config.yaml
num_hidden_layers: 15
balance_loss: 0.0027
norm: "rmsnorm"
optimizer: "muon_variant"
train_tokens: 533800000
Below are experts of layer 11 (counted from 0) of a mixture-of-experts language model. Rows are named router (the router's row for the expert), gate (a neuron's input weights, with its number), up (a neuron's input weights, with its number), down (a neuron's output weights, with its number) and show model dimensions 0-127. Each number is 128 + 24 x the weight over its row's rms, rounded and kept within 0 to 255. Numbers have three digits each.
Before each expert's rows: a language model's description of what the expert responds to; "raises" lists some tokens whose logits its average output raises strongly, later layers aside. This comes from a sample of Wikipedia text that the model never trained on.

# expert 29
Description: The "oc" syllable. The piece "oc" and relatives inside words, such as d-oc-umentary, S-oc-ialist, L-oc-ation, ass-oc-iated, plus loc and acc.
raises: "al", "i", "als"
router:155154142095088121117156176089088146133131163138139152138136127103084172159116136121136130121096136124151137129143103093129156127140140159137143185128161112145103136156162117144089167125100118095092156132121139132136114111124079144120085096103087096107120112136140152149117134154119096151142126162120169106108144117147145140159168143122095132138160116169113177118130161116186127115122
gate7:158150102114104138123143159132114104118119121099104131173111127134131173142159154057123127132130130134127103161155125168139103138140094119115142157155121144154138148167163104115114158140120115149137143146141127125127136091080162112101161112091120073137123134118169123161152119155102068143125127132145118143129114149135149168142120162102109101095157134116157172124178169121175111104148
up7:094122101171107106108150102113105130126200130125103114099148126101144174145131130152153161138145133104108157097134104113114153118109142125155091116143082139104098122136113138159101082137121136136157087141129113135136128126087078175126125122163144108087130113114105086051079136125125127128121113125134163158172153107108125136136129121150142115159110137145123101145130116165104148159151
down7:162157140124105136176116133141136097147164097106120122128139155099120147139160122064122134174065130111147110169148101148147121097109096110123124118137161124155144124116119133162143148148144135129080088152159152122093150109104097166155141111115164117079115124142139119093116148126156093096129139113136138129141105165136125087145137108104101086087109146106105102174133126144136172119137
gate8:109133114142153107079136135173110148104077130111111136122103138130107138117157120110156129151082119190159145132125116100116142110144069079161102154130124146124183175141132124117145154136139148078151157141115135130162143095168153131141071136095099105136133082118135111127180101138128125111163101115113118111106119140130116101133149131118162126109177122111137137157162133138124152105125
up8:125125082126153057104073120179140131111102163138105142154196126121100130106160148082164142128114149158125144079166149110154144108140133096114133117154184154133129100160131139124108138158109166122166151149102120144111120134145122139119127125104123121135166124122141111156117149143130161122156142163096137098083142124144126156146142111184133119098135102105106124103135113110133142148121
down8:142080157131153135143147129167109163124116141130142117096139132135165150117128143131079145113104128146141092141119187154107135165108110094093126160124125135165128084145182124122099127109117132118100119121117129093140144106138135127127129147110144163149166089153127143109161137132128117112083155126117141091149143141139146134122145093146130085150116133177132113199151094089166185112102
gate9:071118145127117131136132148118125134154124116099117132108086160138144153088092138123146124127120136199125108137147086101098114131162145146165113189109162165121102159126121080142143124154171109073122120101162122115168161091160084113140135133139167155151127146124112106134145056112136112119128117092109136127122116122098146102131108091108143124110109090129125132106131112118123153125140
up9:103107150099166162133084122167088122108098128147139110102133142102139172112103098116117163125147114086170137082147147116122123091104111114130114084087148155150123145093126131143145110120121105142126089133104105099119146137129130091151156163165142104082116105135089174114145126134136107138156095139155093137157113104143144139127178101120088141170114171114108123111091106131143129102129
down9:146133129118151134117135132161129105123080152110142124118112098086094114111125123148123116098105130123125135118151128163100118122163110130149196099143128133142120157107087133140144183096150113170141108098157137177119160145138173125133127095099128098109132121103161099120123140135109149051087159168112130154154104129094143150131164140134167116078161116148141158142151129140134144151150

# expert 15
Description: Years and table numbers. Year prefixes like 199, 202, 197 in date lists and tables, plus other numbers, en dashes and line breaks in tables and season ranges.
raises: "5", "6", "4", "7", "8", "3"
router:098098158120159151196131112135152136144099126167144113143114141110098122117108164165108101182132134125092141097119165119123159139147157133118151150131155130160160088087147113183104123103085146140134140141115160132114111092136126143164115154142101100108139149086138174120160149110085117092158139115141117126152087132120103152107111106121116132134128156101125166093134141140126161099148
gate7:119124139145137144147115111127102121100126139126097141105109111110087114128130159148115115109102153184168150133111109104170117117166153104131080166144100137089156136119102103168152135136122150167139141138146152142108119109133108169160139139164107119117113174136128128137131150137124145124125193128122174091143074133130124162155154154145096158103124108093128121116162075123077115088120
up7:128129140084161135114120080123137113123144133131110053171172153123119138125174179156108106142150155097157145152159123117126117143138132106132143132102114104109155136103119082141132075112122140152119146157094116163156166087150130163143138087129130146140090111106132138149116142128141157117109148114133151129100076134137133157166185139145078111153118102113135124140108094119115158128132
down7:104099133145164121122135138135094161149119138147198140130116155135154124126099146126110147130154128139101127106129149098128126153112162094073133092089155087152132112146141089114120124112131153146140173173165128115118103116097104125131148106160132088120138124141093130132182080102125119142111084114095128078123147116136143105110122061120097156140118119151116165116159139108101116130095
gate8:153093149091123107123112106143077141173120136145122134157097128120110129153149141148122100151098120107139145133134136120123131130173106099141184130137137117175129095102105143149109156112098152121136123096143144147131083094129112126147107150129106163109112161117125134182095103087066118155119119069145098127144133117084090145125118132159074104125151130144116146155155102126138102082134
up8:167131171117111139144117122144106150126108144124098174128117152143115134159111165114114140119087114135107137115141146115109135118169120122103154180109125138156138179138160107092164142168141137140148135097121093121122113093132076158211120121078135155098132119137106122153120135074108146142089145137128149129097116152120148126132140164130137140145123118125125152115124120089093065152095
down8:134109149107146131116128116125139080119168107104144144161111112131137123100130173132131107090118147103103110116121134133151149118143122165103146130145132117151079118170114128102065141119139138116128139122178106136102155139154097170125143107051145088125134112121094096145146099131134100147063087109115116146099132104131136134101130147127150171114156149144177125106148088078132125134142
gate9:115135132114106112097101138124137127139116103159074132146127130181108170135127109136099128149113141125132175134124117130118132092129110100173147114198142178100122141134106122148146157117129187098140105169080133167118082136096129130166090092123115128091166122139098123139107115089117132179125117099133130140133103131122111130125109184129123159113118113109086142102124135105131135095162
up9:107163136113112098112140132136134140139120160113179135132118109188108131058141093109129160178146148123116113159103120140114185105133114108164136087168124170095143114085076132127153157142120169114145120139100124142107092103113148157123125133146120122087125134131122116111115134118130113166152124083125112141144105139169120133150132164128109144118121130142073157112114155107103162152165
down9:136180134149126133137129102142119089131122137113159095142152095117159110124110131129106136105124099148130082114156115102161144130135196154075145150160155059133127156149136130118146115143156120169157112121137131091137130192093111093147118126129138158125124163085174114137096119113134120126136128130143084132172129117152143085140134114108119118128144085151141166172148142098145129108129

# expert 30
Description: Score and range dashes. En dashes between numbers in scores and ranges, such as 91–96 and 7–6, plus line breaks and pipes in sports tables.
raises: "2", "3", "1", "4", "6", "0"
router:126132109073145163116179094111133118130104190106124135152159112141101104137171141101135119077142139119144126152148140126134104154143128117091099139129151116181096133143164101111165153122095158139095118119096109163104120129125110112106081146130113118120148114117088169101118110114157111167138111110144119124151120169084149157152121112116114164165085147130089119153097137125146155125147
gate7:148128159126117110139131166168110145128109109140126074168148096133134097145146119132099128106115178110083123142133073138133117180106119158153098151087124124127077131131133117126123124181095158127136138116124111142126108102155133130111122128094144150157150127114154168109160104180156150148132086154071081107141128115148078106127151154144109151145144106123097148109141129117088127120123
up7:132117147105123123121156079082154087129109142115117117144108091163132122140132147101155089174138152117125160146111155164104095152080117117129103129139112142136066126120129095117162100107140118113122170091135177148128116112117117132117128144118121118139169138151116128162150114180171116131188134094130100133115151134139113119136140101148156120176124166121100147146127087139112109128067
down7:123111112159142150116119136154130101141151116121144133122155148126107204153132168126127104103102090098092120126077133115149175133138158127151169105130126085151097135144086144121095123114072098120150114103134131085167145100141095163131122169130116132089130149118114160101125099113129104100119090117123154156093105122108119146142154091100165127144108163095148148140113123132110166136147
gate8:173152112111163057119104146146123123119128181159129111138086141125149125177158135152145093143146161154088127123099129137134109112113142120101104104105129131121158139110189134153152166116111143117083151145088172128150156146119126095092070128158157133137112149112117133125132146086120110105107177124098151107105138097121113143124133153154146112102147152120133091130125095146124156133127
up8:155144134122053132124143136188125127138102127172165096113093119085130149154136170102146099161152147125127154107102106104155126093123150126132158196129120143107126124140158137125135134120122140132105109146102095121102108114114128117104148116166109108128136179112116143139167135113144168106121144137128119067097128120089109143089126096118144081109106176135142149127159134125133172130123
down8:177116173124139120114117127124128086130125149145103090065094123153153127172137120151121101117173075145130121133124131122138091108125176147124157126164103171151158114111093114143145127159142159092080174106123145138160152127135134172126121151128138102106147111122125158159105116146152105125120100121107134143184149121095129114142165146114114136138128131158157089093115142170137149113107
gate9:138126135129125131157129155123132163135137139115125134168092154122110153076132147096098179078095134138120138142107145111117115107125138150162140125120136138169115157123106105097100096120117167129064121096149133129069140089114125114117163142140140088137120108127111146145146143099105147049140127126155112132147118127148094123158147151117094136110127115107062147123148127146095084115164
up9:099165157132142081112144138139131141128120140139111168101120137141135147131155097119174104145170143083137127149153123130169116133128141107096143142103165112126150129122083113114139138147114148159160159143112183153177136134153172162145126119146143167093140122123116120139116136149186153144136112109109133103088095128101121125108105112103165112114161100104181089129157126142155173121090
down9:144076135085111092127142128110095110128135109161175166075086135119125164141134180105158105115150117149146155141137105121140147093172094096160136146158130115126133171126132122136094142105107143150135135114098146117140144167152175126113158155111119150124126128141143137112107108098096152121164120158124124149146154113138141127084190118148098105134126131178109126127147120129078149090132

# expert 61
Description: Opening quotes and parentheses. Opening quote marks and parentheses before titles or glosses, especially song titles in track-list tables, plus heading == and brackets.
raises: "The", "A", "B", "S", "R", "H"
router:108118144107163173123172146134090143155133129144099151146119131082127114103112133123159142125090113095183123084117105112143132142114116098097137141164131138145108120179149109118174147101108154120083121097121142154140079111107113120098104158124118120146172146106125079105084118104146159154126111137136157118128140158091111144115158086115126154154113163155140137140107114122163141166159
gate7:141136139101100155115110141121167131119135148159086109090147122148128137118102125136145081156096135125149131167097147097077155126097115132172161132157116147133147153110112162110130177174122123108128136132167102121106106128109119097111130155132115149162099120159144107120150117152161141146123147102085099104117167146143110119087079177111136144163177139108133185118151118128139153118156
up7:132154065110141153143119109127160115141174135114129125115162113145122089134110166161110112121132127129128152107128116150157136083139118090161085143120150109106149120163108100116130111102127114117167136109117150192137167132131132103095125145124151148124151144104141183151101115128117127123152137128204182136118142125144168167103175099149140118101130106147164140115151125161095110118149
down7:128120141138140099136149159130169116139114149171119091107154159141095169145167104142149136126124134127098131129131109134128104134138122114131176134098141069126143092114154136149139141100103108143077140132087121148141106155131107101091117096156151163132105101167129113105136090124149137125180132134109114098114121149104097146098174140119176107134089094066162104100117102115147127094130
gate8:137136132127081132121140125102153107127117100094102107110151117180104125128142107124110129074135128084120179084127122121157122129189144122087117092138109100114143137185133132148120163145134096108096120098113153145115141104105149098110135129119129111166174097125165141108126100105098125120129143075148172126100138143124138111068146176114173150127133149087122122112117123135134119154148
up8:170052140131083127121174129085100090098150096122118157130113149153143150075098092154152081103145163162129139134149108103101136169091140108119098136147085130131118150122164118142119109143141104141152098135106144122137108107128126099153148113151164139084123133152165115112144119131185157139123176147128140142159133159109106132154159139139118112136131140131111100150142133135149126145149
down8:102179109107088100156123114141132090137103106099131149080129094159115079124105179127142132130109128105130109099107156160135138131129141167116117113146160152144109108161113157129128163119139103127121051080157125163141160108129110086090147160112142158163150133146136139090105109110155100098160112171125150164126126170142128136129142140141144126112122108120103153126135106155139130098154
gate9:120066123114184101158101115097136144128093116117089126136121119126140142119129134138138111156112133109113128118103107173123104157154112073098117085203148136122101155114130134133168130119102089133098146175081138134153110138121137124120134103118115136094101094133175117152149088130126115126124160145097158114129128106157131163117099170119092115109112151169129084106116123153160124130127
up9:177101125142133107136090108126123151107109117094107153129142119126118174087123101102157115117150129159107121114146119147129143150121131159117114119137195089114126175134144108144154091148132141122083131133092158138124126119142157123132126116115122129122099133133125145104129102127166147127109196126141161073095148089171112145139157152084124114103101086152092112075089112144136085125132
down9:143133133113123134141135159116085125103133084120122160147133132148095136123116130089102120115105181148105124133073140096128130093084116145090108142132149127093116125158119132140082095117136125167161116122092140155134134147131136095076159095144101103104146137116113122146132111147131141143102127139130096116142097102181123100177187126110099131136168147102081145096094159090142150107133